config.yaml
hidden_size: 192
n_experts: 16
hidden_act: "swiglu"
router_score: "sigmoid"
lr_router: 0.00106
vocab_size: 24092
norm: "rmsnorm"
batch_tokens: 32768
train_tokens: 257200000
dataset: "wikipedia_en"
Below are experts of layer 3 (counted from 0) of a mixture-of-experts language model. Rows are named router (the router's row for the expert), gate (a neuron's input weights, with its number), up (a neuron's input weights, with its number), down (a neuron's output weights, with its number) and show model dimensions 0-191. Each number is 128 + 32 x the weight over its row's rms, rounded and kept within 0 to 255.
After each expert's rows: "comes after" lists some tokens at least twice as common just before its tokens as in all text. This comes from a sample of Wikipedia text that the model never trained on. Tokens count by the router's weight.

# expert 13
router [196 100 109 113 207  72 177 170 132 177 172 113  94 153 117 151 106  85 117  74  77 153  61 114 107 113  67 118  99  86 149 104 128  94 115  99  92 151 142  96 100 140 150 145 132 144 204  76 148 146 171 124  85 114  91 151 159 133 120 179 108 142 112 174 172 140  68 105 122 156 116 114 135 134  86 154 135 110 145 151 103 123  49 115 118 159 125 148 135 134 139 128  81 175 169 137 127 111 140 152 121 177 191 153 180 129  68 174 127 102  88 135  84  99 102 153 134  91 150  92  88 145 127 159 130 147 159 164 140 127 108 136 172  69  96  99 142 116 157 115  62 101 177 102  81 176 152 145 132 110 150 179 106 145 162 119 137 129 171 143 163 142 131 129 138 123 103 169  97 172 112 130 153 152  84 136 121  46 159 137 189 122 161 124 180 135 146  72 167 109 161 125]
gate2 [167 126 181 152 144  94 118 130  69  94 157  97 159  73 159 152 134 117 167 113  95  99 108 139 129 100 176  68 101 126 181 139 126 176 106 135 184 158 106 116 112  80 128 135 140  13 165 138 139  99 139 166 103 128  99 172 102 131  79 157 113 122 108 113 132 177 138 138 135  48 145 163 119 123 121 105 172 118 121 186 121 150  74 150 175 139  97 142 148 128  99  88 102 114 121 149  94 186  78 139 137 178 111 134 125 177 128 120 129 202 106 165  80 143  83 102 106  26 117  91  86 154 157 171 192 122 161 113 114 142 168 124  98 125 109  92 101 151  90 136  72 118  67 143  93 109 143 123 125  82 100 164 129 163  98 100 157 145  70  89 181 114 167 131  98 123 153  85  75 151 123 132 129 130 140 121  84 158 129 119 142 175 120 151 131 158 140 102 108 103 122 172]
up2 [187 138 115 104 172 126  91 149 155 115 116 153 158 124 120  74 179 173 128  78 118 156 145  90 181  69 135 206 116 111  91  46 140 180 176 135 175 137 162  90 137 119 123 157 120  62 126 171 141  95 124 129 190 153 108 127 100  65 122 130 170 112 118 135 121 164  94  91 139  93 159 160 133 155 120 106 120 128 134 143 171  94  81 100 132 132 123 122 162 100  75  74 124 126 153 141 111 180  86 109 100 182 140 114 169 121 125 155 120 153 174 160  62 132 155 121 118  86 108 131  84 180 159 168 147 122 117  62  98 113  85  86 136 118 153 154 176 186 125 111 137 120 132 142  93 119 159 150 115  70 119 117 137  96 128 100 173 166  50 109  77 135 116  71 123  64  98  53 155 127 149 145 115 134 123  89 170 141 141 125 132 113 158 136 133 148  81 129  90 110  67 166]
down2 [135 162 108  99 160 126 157 134  84 111  76 169 139  35 178  82 119 180 136 111 103  72 103 122 141 105 177  86 123  81 169  99 128 136 100 176 121 111 123 156  92 146  96 114  72  46  99  76 152 102 113 136 153 115 112 164 145 168 152 134 167  80 184 138 127  80 131 131 157 106  79 181 181 132  84 130 102 132 158 117 145 110  96 135 119 203  92 127 188 127 146  73 139 126 141 178 139 149 151 127 135 182 196 152 184 113 146 159 130 134 166  47 168 104 133 154 154 156 137 217 131  99 147 152  94 155 161 127 109 101 105 171  93  95 130 144 111 142  75 141 138 120 137  91 125 142 115 177 125 121 101 131 147 129 157 126 168  89 109  82 120 106 173 141 134  96  67 153 105 145 113 142 151 102 142 115 149 154 158 181 131 120 159 173 110  62 100 148 100 133 146  93]
comes after: ".", ": ", "°", "″", "′", "0"

# expert 11
router [183  81 115 123 149  68 142 141 106 205 198 119 117 177 100 142  93  81  77  78  74 144 104 120 101 119 123  76  93 120 174  88 145  97 121 120  87 157 136 118 121 144 146  86 105 123 159 117 134 160 175 118  84 121 116 148 146 116 125 142 113 144 125 168 160 158  77 137  94 206  57 102 109 152  91 107 130 134 141  92 105 129  59 108 101 127 105 158 173 127 126 164  92 186 145 109 112 150 143 150 118 199 133 131 195 127 105 150  79 143  82  95 120  98 134 149  80 141 135  93  68 124 129 127 128 145 184 132 121 112  79 112 138  62 120 112 172  95 157 122  95  96 145 118 144 144 149 176 148 146 118 180  86 174 200 108  76 110 155 160 172 127 129 170 115 130 122 170  94 109  98 118 141 140  86 147 113  71 113 160 152 100 129 159 163 157 113  76 171 126 142 205]
gate2 [112 100  83 121  48 113 104 110  85 129 150 173  86 179 146 130 115 163 161 159  94 118 162  84  96 107 146  87 163 183 123 172 116 183  83 115  68 154  70 112 102 165 160 109  96 164 126 119 107 170 151 116 150 129 148 135 131 159  45 133 138 141  56  98 140 135  70 119 152 184 196  76 130 144 110 169 116 150  67 174 206  92 114 119 151 162 140 108 143 151 132 176  92 136 174 140 143 173 140 127 120 136 160 116 137 137  80 117 127 160  78 133 176 105  81 125  92 117 130  75  97 126  96 101 112 117 193 150 143 148 166 182 130 144  95 111 139 158  83 151 105 131  97 148 129 172  85  87  82 129  83  90 142 118 188 132 140 110 103 141 107 136 122 151 131 131 150 151 121 122 118 135 194 122 140 128 163 107  92 101 134  88 130 110 117  48 115  74  81  97 162 107]
up2 [113  93  74 130 106  94 112  89  78 126 164 151 134 128 136  45  84 115 151 146  82 148 109 126  95  99 145 191 194 160 177 159 162 109  47 109 125 101 140 148 120 130 161  79 123 130 179 163  80 155 150 146 153 180 152 105  83  82  88 165 161 141 173 140 153  97  93 164 121 174  88 116 159 113 120 164 108 169 155 174 143 118 152 121 124 101 111  92 142 150 111 209 108 137 176 116  69 157 189 137 137 115 101 172 125 103  90  95 131  81 118 143 136  96 104 131 101 130 136 161  79 133 133 126 147 163 116 109 109 113 139  97  75 149 162  68 158 126  73 133  63 131 113  92 138 118 113 131 112  87  99 150  70 140  84 121 130 131 161 101  72 156 100 127 135 110 155 192  87  67 110 118 201 142  86 103  95 107 158 180 110  84 151 127 158 126 130 108  97 114  84 118]
down2 [176  70 153 170 112 119  69 121 106 105 123  93 121 141 111  96 145 130 153 167 149 100 133 143 163 155 122  70 166 125 162 163  94 139 136 100 122 168 107 134 111 113 150 142  98 114 130 143  65 147 160  87 100 120 169 139 124 136 139 115 170 102 154  77 113 120 177 208 113 174 101 171 126 161 149  59 192 143 130 155  33 146 154 130 122 102 132 107 124 206 145 132  85 127 139 173 124 137  74 124 147 109 136 151 122 130 133 118 158 137 130 138 173 157  80 130 112 174 190  93 158 112 185 125 211 153 147 183 149 167 100 149 171  16 146 116  87  90 107 102 146  90 131 127 129 159 173 127 194 123 176 117 151 178 126 120 137 123 134 163 120 106 114 134 154 136  47 152 131 132  93 131 138 186  77 143 141 156 102 103 146 167 109 136 109  95  95 175 144 150 124 135]
comes after: "| ", "0 ", "1 ", "–", " ", "2 "

# expert 1
router [190  79 142 158 164  67 170 140  89 190 138  91  93 179 109 151 111  72  87  76  95 145 119 105 159 147  89  92 108 104 152 128 151 134 137 106 115 174 173 112 131 110 146 127 105 112 151 135 149 151 194 111  62 118 103 118 157 153 112 143 122 118 113 128 153 143  96 152 112 122 118  78 121 168  68 101 144  83 146  81  85 166 130 120 121 167 111 168 146  80 128 115 100 204 119  80 128 166 134 163 132 131 127 203 125 138  95 175 100 137 124  77  94 111 121 138 128 139 141  73  65 137 104 168 126 117 166 137 124 151  90 130 144 105 105 109 149  63 172  92 111  87 154  68 123 155 140 190 148 153 108 142 140 180 151 175  96 114  93 143 152 171 167 161 151 116 105 173 107 131 106  96 160 179 143 179 171  76 108 153 135 124  97 185 146 151  94  48 164 102 168 154]
gate3 [158 161 140 125  94 132  90 130  90 104 140 144  97 152 100 142 150 172  76 123 200 140  95  88  86 121 150  93 150  71  73  49 123 123 157 131 159 120  95 145  95 169 139 157 144  90 135  52 144 163 130 101 145 114 111 158 144 131 113 136 137 118 194 166  86 112 122 112 157  85 103 133 118 135 143 104  89  99 111 158 123 118 113 162  82 168 109  34 103 111 125 106 130 106 187 125 107 149 109 103  77 109 118 119 147 134 126 171  83 188 130 155 107  96 196 154 132 105 133 106  94  96 150  66 111  61 116 127 176 151 117 106 145  56 111 108 122 101 108  78 125 140 149 131 124 151 142 163 173 132  80 155 136 103 133 141 165 133 146 101 119 130 160  95 127 135 123 152 113 117 170 158  66  59 104 103  93 108 129 179  65 143 191  94 234 115 116 141 162 117 118  72]
up3 [100 117 113 161 147 158 159 101 162  94  99 151  38 168  94 142 136 152 145 143 126 151 142 104 149 169 157 116 138 115 176 140 101 133 112 139  97 121 143 147 151 117 117 125 161  71  94 161 165 153 112 139 120  80 119 150 148 164 160 118 161 117 184 191 150 173 176 170 107 169  90 109 189  85 158  52 136 118 137 134 105 125 150 127 115  48 145 126 137  65 107 182  73 169 160  83  60 123 132  85 128 118 126  64  35 142  93 164 166 141 111 134 125 124 125  59 105 151 126 131  99 135  90 186  61 109 116 154 162  67 108 167 108 128 177 124 155 110 120 111 137 123 142 145 123 198 117  77 148 128 116 103 131 121 128 152 156 169 148  85 130 104 183 128 139 126 145 127 102 105  97 128 101 115 149 159 108 156 115 178 173 126 167 108  77 142 130 162  90 176 161 185]
down3 [ 99  91  42 101 172 154  78 123 110 104 107 161 115 100 212 148 108 146 165 146 168 117 146 118 143 146 146 162 132 167 119 133  86 135 115 120 118 248 110 148  88 100  77 175 102 183 157  89 162 186 142 143  90 146 111 129 143 153 112 122  74 130  98 136 130 103  63 136 119 146 152 129 126 111 159  85 127 149 145 121  92 106 144 158 154 126 102 141 114  92 108 154 161 127  68 118 146 139 115 148 160 216  80 183 132  89 116 192 112 110 111 166 165 107  88 123 106 115 159 142  53 154 177 133 112  83 141 156  92 124 121 149 129  93  88 110 126 162 148 109  98  65 106 101 195  61 144 119 128 166 117 151  99 178  74 109 149 137  84  70 154 158 157 128 126 110 110  88 103 102  95 113 117 101 147 159 161 151 147 163 131  75  92 102 127  90 113 149 115 157 139 111]
comes after: ", ", ". ", "and ", "of ", "well ", "but "

# expert 15
router [181  36  86 165 174  71 135 172 113 200 176 101 100 140 138 171 100  62 100 124  46 163  83 112 111 117 118  79 109 127 147  89 156 121 144 137  94 164 166 140 116  83  99 125 128 144 169 108 168 150 143 143  92 161 173 125 167 101 134 143 130 134 159 120 155 139  58 135 133 121 132  78 140 126  67 110 136 130 143 136 101 102 102  91 107 168 144 204 157  96 116  96 120 210 166 130 139 149 135 127 120 128 146 149 168 132 156 156 109 127 114 129  81 107 140 138  79 140 140 126  74 147 122 161 129 114 171 144 136  93  80 129 152 101 110 112 139 114 167 122 127 101 147  62  95 147 170 138 183 113 141 179 118 149 108 113 134  66 110 116 140 147 150 172 131 138  86 143 143 124 118 140 155 139  56 148 141  60 146 172 170 125 119 162 198 152  88 106 135  66 176 194]
gate3 [220 214 113 111 157 129 133 148  77  92 182 168 150 125 160 170 124 110 178  95 131 111 110 163 153 133 114  69 103 177 139 105 162 149  91 148 142 148  94  80 116 105 134 219 166 145 123  96 122 119 188 128 127 102 165 145 133 116 140 123  94 104 183 126 129 151 161 108 133 109 108 123 125 132  95  79 139 177  86 171 144  84 128  79  91 133 122 126 133 157 128 104 100 135 119 136  42 147 142 134 177 115 140 127 180 123 156 149 130 114 134 144 173  92 155 140 124 135 160 132 113 111  96 124  98 153 110 107 152 128 133 109 123  74 103  62 126 144 174 126 152 108 123  88  94 153  93 100 112  99 122 148 119  71  88 158  83  91 119 209 162 183 148  95 195  80 129 123 177 141 121 169 110 131  60  82 116 141 101 179  88  91 167 131  90 141 163  91 153  61 142 166]
up3 [151 135 108 167 157 128 112 159  89 170 194 218 236 113 168 138 106 124 128 164 108 153 113  99  83 128 121 186 115 103 184 126 191  72  93 143 136 143  95  84 120 103 114 162 140 157 174 142 141 116 105 153  81 148 145 119 148 112  95 160  94 133 133 108 151 110  82 133 125 174 141 119 135 112 120 118 154 148 115 128 130 102 123 131 142  67 110 149  75 120 173 139 175 166 130 192 130 113 126  92 106  88 191 130 163 110 114 176 110 151  96  79 146 103 124  90 130 192 132 155 122 108 109 133 117 119  81 126  71 126 219 135 107  31  92 112 109 162 175 153  93 148  79  57 124 158  86 153 131 130 172 137 143 109 128 121 146  57 114 142 134 113 119 135 144 186 116 108 148 149 120 173 158 195  69 121 146 113 106 113 163 103 153 111 122 103 141 147  98 107 109 143]
down3 [111 119 201 137  65 111 133  81 146 165 166 162  83 154 166  81 116 142 201 100 106 119 133 104 141 135 132  97 140  98 146 147 167 147 138 178 115  71 155 171 142 150 127 114 100 132 149 205  89 106 147 121 117 170 126 140  73 132 152 109 106 141  89 147 119 131 109  95 103 157 116  83 106 128 155 162 196 122 161 178 106 160 105 107 138 131 102 148 156 160 142 149 114 101 155 139 132 214 141 110  53 103 130 176 121 150 108 128 121 131  82 138  98 163 131  87 138  89 145 140 141 135 182  92 168  61 165 161 138 207 146 218 189 179 171 134 142 133 118 122 104 106 107 126 116 172  97 113 145 175 128  77 122 136 157 135 203 172 129 147 124 187 106 119 148  95 129 149 126 134 150 154 126 111 132 125 107 163 114 118 130 154 210 161 195  89 149 140  92 119 179 102]
comes after: ", ", "in ", "New ", "South ", "of ", "North "

# expert 5
router [182  96  73 153 171  61 191 146 142 229 145  95 100 166 130 132  87  66  80 110  64 155 134 147 146 102 142  68 102  96 172 121 182 126 112 132  88 163 182 120  86 135 117  83 138 115 147 132 171 170 144 131  87 135 109 124 125 137  96 150  99 139 122 131 154 176  90 110 120 129 138 102  91 147  81 128 115 127 152  80 135 123 106 152 127 155  92 216 160 158 112 133 114 169 158 148 121 138 160 150 156 154 160 158 149 143  93 174  82 103 122 114  92  77 135 153  88 173 173 104  69 159 134 135 112 135 185 162 119 108  97 135 108  32 114 131 131 121 145 127 119 114 159  78  98 177 154 183 134 155 119 196  76 162 172 108  94  99 141 126 140 161 117 139 152 145 100 167 122 143 127 151 142 120  95 136 120 101 166 136 161 115 113 174 180 174 120  68 147 111 158 146]
gate2 [123 147 113 104 114 155 159 121  88 162 126 104 114 185 173 122 146 175 133 121 105 141 106 188  97 105 204 156 149 118 111  67 129 141 129 126  77  91 161 106 134 164 100 115 164  86 153  91 141 120 183  90 194 170 149 122  83 162 126  77 144 118 136  70 167  91 119  88 115 149 126 151  94  74 147 168 141  65 150  96 135 130 161 169 208 102  76 111  95 113 101  64 143 101 118 176 110 120 104 156 120 113 162  88 125 124  46 102 173 138 154 177 111  88 118  95 144  90 151 141 119 117 133 161 166 173 123  85  80 139 187 145  91 140 142 117 135 106 186  59 116 102 119 155 117 138  94 124 158 147 144 129  86 137 169 111 123 136 116 176  94 146 131 169 127 155 140 167 120 131 119 188 112 118 148  65 160  40 143 162 105 136 161 124 113 124 173 106 103 188 156 123]
up2 [168 143 117 112 163 185 152 152 186 161 117 116  80  97 120 186  28  79 132 109  99 133 127  42 113 134 132 125  99 120 150 116 150  90  59 185 148 130 132 153  95 141 121 105 162 174 153 124 160 128 144 139 140 113 120 152 244 150 172  98 160 123 114 165 116 147 135 130 116 104 197 137 153 138 154 131 111 164 158  91  63 121 141  55 114 117 123 119  70 144 163  86 117  70 210  80 137 154 176 172  81  86 109 154 141  95 130 131 167 102 137 109 113 183 161 139 113  82 173 163  78 146 129 101 110  88 101 114 120 132  76 136 123 136 126 165  87 142 136 158 138 120  83  96 139 123 102 108 100 155 154 133 194 104 115 127 166 106 162 129 153 145 152 166 143 125 106 122 171 114 134 105 166 152  94 116 158 126  77 134 118 135 176 146 161 137  90 182 132 123 115 164]
down2 [ 84 154 208 173 159 120 106 146 129 147 139 113 170 107  97 104  63 164 129 136 134 122 158 108 176 111 129 108 164 112 113 124  95 120 127  82 186 202  82 158 132  99 121 114 144 196 105 128  96 176 114 143  77 145 144  65 144 187 166 147  84 128 105  99  98 172  80 126  85 173 121 135 130 133 158 142 112  91 114 174 150 111  99 122 153 136  99 112 144 144 145  57 138 160 115 139 112  94 160 179 191 167 141 123 124 130  84 153 153 175 135 128 151 204 197  92  95 132 114 123 113 133 122 112  99 105 113 198 140 131 128 128  84  83 133  97  96 149 138 116 151 234 100 136 157 108 159  93 151 120  96 159  96 119 155 109 127 149  94  97 173 162 156 142 138 118 187 126  94  76 106 171 161 125 132  57  75  72 120 114 120 118 104 180 123  90 103 147 126 109 160 153]
comes after: "(", "born ", "–", ": ", "known ", "– "

# expert 4
router [173  40  77 131 168  28 151 130 116 205 174  92 101 184 138 139  92  76 125 114  59 144  76  61 129 134 103  88 121 156 119 138 105 101 108 115  97 147 193 129 116 136 105 108 151 138 159 142 132 154 180  92  64 136 169 170 150 142 120 147 144 145 128 165 177 166  95 172  51 130 106  87  91 140  81 122 152  99 146 102 124 133 153  97 104 121 109 155 130 136 111 112 114 192 110 165 131 150 162 145 123 152 153 191 145 139 141 131 135 154  95  94  93  88 159 142  75 126 143 100  63 146 145 161  99 117 186 158 157 139 117 101 133 140 102 127 150 106 181  63 133 121 150 121 100 127 110 198 149 140 119 130 104 138 153 140 131 122  89 134 113 141 101 123 152 108  71 172 107 174 113 104 146 152  89 189 117  96 120 179 144  82 131 141 169 161 121  87 152  98 156 161]
gate3 [146  99  84 138  84 123 116 149 140  87  91 127 143  81 184 137 149 134 107 100  95 159  62 138 124 119 197 117  86 158  74 118 159 101  93  64 154 122 104 142  90 144 170 139 112 150  85 126  95 123 146 123 149 125 153 159 139 121 162 114 107 152 102 156 173 157  85 127 114 135 183 175 127 104 142  98 100 130 113 122 150 115 162 148 161  86  95 125 116 166 147  88 114 123 102 133 152 119 115 112 100 110 117 172 123  88 156 104 101 183 131 125 126  16 196 165 150 137  79 178 131 172 131 168 134  73  77 188 143 154 113 108 101  53 136 146 160 109 114 102 138 142 126 122 159 106 145 131 166 110  80 135 104 127 146 116  96 148  81 120 130  70  93 142  73 133 129 199 175  81 135 136 140  86 118 172 111 157 178 177 127  73 162 196 173 183 134 112  71 129  89 170]
up3 [117 109 155 126 133 110 150 126 104 111 131 124 167 114 138 155  86  99 160 117 122 119  85 182 123 122 142 125  85 181  92  99 162 101 177  81 108 130 118 138 103 124 120  51 102 134  92 101  70 111 135 123 180 126 156 162 181 108 150  86 125 171 144 196 153 165  96 126 107 117 187 200 134 107 152  78 118  99  47 135 166 136 157 153 158 151 100 125  85 128 152  44 120 127  84 152 144 113 168 149 100  83 112 155 128  92 136 116 107 215 155 145 123  78 171 166 154 103 127 183  80 121 148 166 127  88 110 201 106 119 126  82 143  80 105 142 190  97 124  99 126 183 149 167 132 123 108 108  99 129 113  98 145 121 129 168  99 133  86 153 107  84  75 144 145 119 119 170 166  75 134 159 145  80  92 152 154 159 153 192 112  82 136 173 160 146  93 121  95 109  80 143]
down3 [149 156 129  60 120 120 140  53 125  92 126 189 127 155 122 125 105 108 156 141 133  84 133  78  63 148 124 175 175 111 113 157 144 150  91  79 161  57 117 105 124 159  86 102  98 117 136 123 171  85 181 167 129 148  56 129 151  71 139 118 163 111  86  94 121 134  95 108 139 109  92 136 151 137 102 172 142 106 157 164 133 136 133 111 120 157  89 115  81 110 137  95 126  97 138 128 156 112 163 105 118  87 129 112 102  76  75 170 150  56 114 166 158 127  88 200 180 162 162 166  72 124  94 159 141 163 152 141 217 153 134 119 148 195 154 144 136 128 126 181 122 160 136 149 143  97 110 162 106 158 194 108 133 133  74 117 132 163 137 130  93 127 130  85 149  70 152 131  71 159 176 161 119 113  97 131 124 169  55  87  69 133 119 135 146 135 108 178 147 123 121 159]
comes after: "is ", "of ", "was ", "to ", "are ", "as "

# expert 10
router [130  74  92 131 169 102 213 131 147 207 147 120  75 178 128 160 104  65 137 117  70 153 120 144  91 110  39  82 139 105 137 144 198 128 140 108 100 145 141 133  79  77 136 129 140  94 164 102 179 141 170 139 113 145 133 159 178 130 154 175 143 138 116 125 140 130  84 158  95 196 133 134 134 124 114 146 166 100 147 102  88 141  96 129 135 149 131 147 161 124 117 114  83 188 172 125  88 130 138 162 113 134 167 123 181 129  56 169 117 135  65 101  93 102 149 149 108 116 166  95  89 132 131 143  91 134 228 157 155 115 163 103 127  64 113 112 146 118 135  73  73 104 165  66 106  96 136 170 129 149 166 212 108 140 160 110 128 131 119 115 160 134 113 126 125 120 131 186 105 174 128  91 130 136  91 149 146 100 137 117 144 129 154 123 151 136 106 111 119 104 210 152]
gate2 [ 86 166  87  70 183 181 111 161 125 113 133 127 129 134 147 168  94 114 136 103 164 160 103 130 116  28 150 143 111  66 113 120  71 112 160 140 123  57 106 151 111 147 150 103  99 158 154 109 131 141 110 110 154 128  88 168 194 109 147 125 141  91 129 103 112 116  60 116 108  94 122  95 107 162 100 153 157 131 182 120 149 120 149 146 126 110 152 129  80 138 152 128 121 155 129 149 104 125  82 103 119 145 156  84  83 102 144 159 131 105 171 107 114 140  92 161  66 194 140 149  98 127 123 136 153 148  64 107 117 130  92  97 136 113 143  75  89 220  90 129  99 100 149  90 185 169 144 114 149 163 177 159 117 155  77 142 116 106 182 153 122 155 176 140 107 162 184 127 119 143 113 166 107  97  91  82  91  70  72 165 135 109 146 121 205  57 152 143  91  83 144 128]
up2 [156 123 152  66 112 107  99 106 195 104 138 131 139 141 189 132 171 140 124  95 110 115 167 158 121 119  93 172 105  59 126 108 172  96 138  98 133  77 174 100 130 178 168  95 103  74 122 116 109 146 102 116 113 132 169 154 129 132 142 128 130 165  73  16 121 184 137 115 168 160 129 133  91  83 115 130 118  53 150 159 100  68 197 112 113 113 112 129 149  94 137 143 137 140 173  96 103 134  82 136 128 133  96  93  86 115 184 123 173 119 134 102 145 159 115  94 148 148 135  86 145  88  62 145 138  81 129 129  65 107 139  99 145  97 159 102 184 131 147  95 123 135 153 135 113 141 128 143 135 211 177 131  88 180 168 105  92 130  90 104  75 195 158  76  71 129 144 131 132 119 178 156 157 156 131 162 155 126 126 149 189 110 129 117 188 129 132 168 147  93 127 147]
down2 [185 160 153 144 144  46 112 142 101 102 169 109 157 110 117 133  90  75 140 200  89 102 147 162 111 180 145 145 131 152 119 137 123 182 121 169 147 123 158 118 135 163 165 133 102 170 159 155 114  79  69 172 137 123 134  94 111 123 130 116 123 157 145 125 161 106 115  98 162 102 121 116 120 142 194  98 134 115 198 123 143 151 140 147 196 142  98 103 118 137 125 103 125 129 114 193  61 156 117 117  64  71 103 158  80 196 196 177 118 148  95 110 129 102 117 113  67 162 153 149 136 129 132 101 105 151  79 144  69 180  97 111 122 200 138 152 131 165 185  53 152 118 121 124 148 108 152 176 195 137 118  69 144 112  88 193 114 111 147  96 107 158 108  99 119  89 124 132 142 108 102 146 120 107 127 128 144 122  39 134 147 150  76 111  89 142 147 148 114 169 110 130]
comes after: "- ", "| ", "• ", "Win ", "Succeeded ", "Preceded "

# expert 14
router [199  74 115 147 173  59 160 146 112 187 176 108 114 115 119 157  88  29  82  87  87 156 127 149 100  96 111  47 128 132 167 104 152  84 103 128  66 145 142 136 110 130 143 111 118 136 152 164 169 124 159 118  99 115 152 177 123 162 131 117  86 112 150 154 137 143  49 195 121 128  67 119 108 126 111  96 176 122 163 123  91 176 106 143 106 108 124 197 156 155 107 103  99 156 137 173 116 195 121 138 146 144 160 197 152 149 107 129 114 125 136 106  90  91 110 130 145 174 114 111  60 128 132  95 113 109 183 122 155  83 135 115 133 109 112 110 113  59 164  91 120 107 143  75 131 122 104 170 144 116 133 151  98 155 127 101 111  89 110 153 106 122 116 107 144 154  78 175 114 108 146 119 147 146  85 213 122 126 124 131 150 118 164 199 183 151 128 102 171 124 164 153]
gate3 [115 117 126  82 127 160 105 143 185  90 206 128  96  87 143  66  84  98 144 134 160 140 119 185 138 130 123  83 130 139 160 142 132 144 167 153  91 130 109 149 116 134 129 111 122 130 128  96 158  95  95 120 115 114 134 163 122 154  73 118  54 154 162 130  72  85 114 160 105 177 110 114 111 152 130 113  95 136  86 130 130 143 169 104  65 125 139 147 131 137 123 142  99 108  94 135 138 104 173 179 102 165  80 118 129 112 173 191  93  80 110  81  82 146  93 123  53 109 113 124 131 171  69 126  80 183 132 190 156 130  71 143 177 129 112 173 116 112 171 135 150 181 170 137 108 146 111  84  98 187 102  90  91 136 199 120 130 120  86 146  96 111 108 130 117  82 115  77 158 141 114 126 139  85 151 174 210 109  97 116 117 149  90 155  96 198 128  84 128 185 177 141]
up3 [137 140 167 109 146 145 140 154  73 131 124 153 133 165 108  98  82 140 121  69 103  94 105  80 136  94 109 118 145 171 165 141 126 105  76  89 171 114 169 140 124 141 112  91 131 114 100 136 156 110 104 121 133  54  72 143 122 166  85 144 123 168 129 206 152 116 119 166 130 137 132 126 135 119 135 123 108 139 147 145 156 149 182 131 128 200  67  82 154 138 139 140 174 111  70 133 132 213 211 165 178 118 155 103 105 133 133 101 158 121 145 132  88 128 106  92 176 167 102  80 139 156 149 144 186 116 205 145 164 136 164 149 156 143 122 141  80 107 116 161 137 159 183 142 114  89 123 103  49 160 157 127 155 149 167 137 162  83 139  73  90  88 115 129 164 113  58 183 165  90  84 185 156 117  93 156 137 167  79 128 174 111 155 158 121 104 154 108 132 162 155 166]
down3 [129  58 143 180 166 138 124 170 133 143  91  98 161 117 113 150 107 107  84 144 143 111 135 119 171  97 102  89 151 156 149 178  97 110 164  97 155 152  95 165 153 122 147 154 163 101 120 109 148 111  84 119  79 100 108  91  90 179 139 183 159 110 167 154 196 120 190 128  55 145 112  81 149 109 171 106 113  96 158 121  71 181 159 117 133 140 144  78 153 123  96 147 151 142 108 159 144  95 148 114 200 137  92  97 153 136 149 173 163 106 100  89 151 141 112 154 167 116 140  81 119 145 110 133  94  92 163 221 129 142  87 166 174 111 156 171 102 167 139 104 168 135 183 108 158 121  89 139 129 153 139 115 160 101  52 160 166  93  50 145 119  94  99 143  90 164 113 145 172 130  91 164 157 151 105 153 148 196  90 122  95 113 121 111 102 161 152  87  85 120 144 177]
comes after: "was ", "he ", "to ", "He ", "and ", "also "

# expert 9
router [220  66 103 154 203  36 190 151 137 182 202 109  90 183 105 149  78  27 107 111  44 198 107 121  92 122  81  79 111 135 129 129 157  96  98 105 110 172 194 115  74 127 106 108 135 121 163 119 153 114 163 122  88 132 152 142 151 130 146 144 119 120 127 178 160 166  73 151 139 135 109  76 108 126  86 127 138 123 143  93 100 117 105 125 148 136 100 168 179 104  88 114  92 154 133 133 102 140 151 139 159 143 167 165 146 152 141 167 102 129 104 134  67 106 137 143 111 136 115  94 104 142 141 172 116 100 185 135 139  56  88 144 120 101  86 138 147 100 145 136 111 104 155 127 116 106 140 141 140 103 176 158  94 132 140 129 134 105  84 143 154 165 127 149 152 138  77 147 106 167 114 123 147 164  79 149 126 101 143 147 172 101 126 153 167 147 136 102 129  84 166 171]
gate2 [158 175 107  88  98  96 224 142 152 113 164 102 143 149 130 102 129 110  66 151 152 132 138 137 125 115 184 130 148 142 133 108 144  71 101 134 184 169 124  63 136 126 150 114 180 177  84 109 166 164 160 165 134 120 118 144 145  96  97 101 173 140  99 154 184 116 126  94 139  90 158 192 119 128 170 110 100 108  72 122 135 118 153 120 124 120 104 105 114 131 121  99 153 134 147 107 140  98 111 157 182 136 164 120 127 104 176 136 159 174  76 128 108 104 124 150 127  89 119 123 103 118  85  83  94 135 134 183 119 155 171 145 107 118 195  60  89 124 134 120 147 123 126 120  98 143  84  62 137  65 131 142  61  44 141  99 161 102 155 196 102 130 137 111  99 112 160 126 149 126 125  58  65 149  87 168 103  85 133 185 136  62  70 120 111 135 100 163 131 154 186 119]
up2 [120 177  61  89 119  91  88 155  75 143 150 102 110 124 118 129 125 121  85 110 166 110 100 130 149 125 112 211 116 138 166 185 165 136  67 141 101 146 108 184  91 154 144  87 151  86 132  87 112 155  77  73 134 106 113  91 170 126 190 115  94 119 125 126 103  98 151 132 225 141 126 108 163 175 110 146 113 185  93 110 112 109  75 104 187  92  95 100 132  97 117 159 171 121  70  73 110 108 152  94 173 138 147 113 145 151 136  71 144 136 173 116 103  67 163 104 106 135 129 160 139 129 150 178 128 139  91 129 154 123 178 140 134 189 106 167 140  99  72  90 124 121 146 119 149 108 137 182 119 166  50  99 192 129 146 140 169 156 116 177 163 120 123 178 113 148 149 151 151 136  86 130  83 131 169  92 149 153  81 179  97 157 146 131 115 155 110 160 158 148 156 149]
down2 [ 63  96 133 156  98 141 121  71 128 114 134  84  95 116  89  92 129  46 115 141  96  83 164 110 219 103 154  97 186 106 135  86 120 130  74 159  88 158 105 104 153 136 148 112 142  94 156 131 142 162  57  49 133 119 159 115 109 141  55 133 124  97 139 144 115 124 142 143 151 138  49  90 113 108 150 101 156 149 114 110 124 210 130 156  72 118 177 191 128 149 159 118 130 133 124 147  87 131 122 126 145 104 138 176 153  53 104 117 174 102 128 142 186 108 137 121 166 142 100 126 110 200 144 119 174  76 121 101  70 187 156 139 111  82 121 143 107  55 166 195 144 121 147 158 129 192 127 129 124  85 109 111 117  90 116 118 120 108  94 103 129 148 149 153  79  84 162 113 103 147 126 132 145 179 143  87  86 142 120 119  96 151 115 121 118 167  97 126 126 166 147 117]
comes after: ", ", ". ", "of ", "by ", "and ", ": "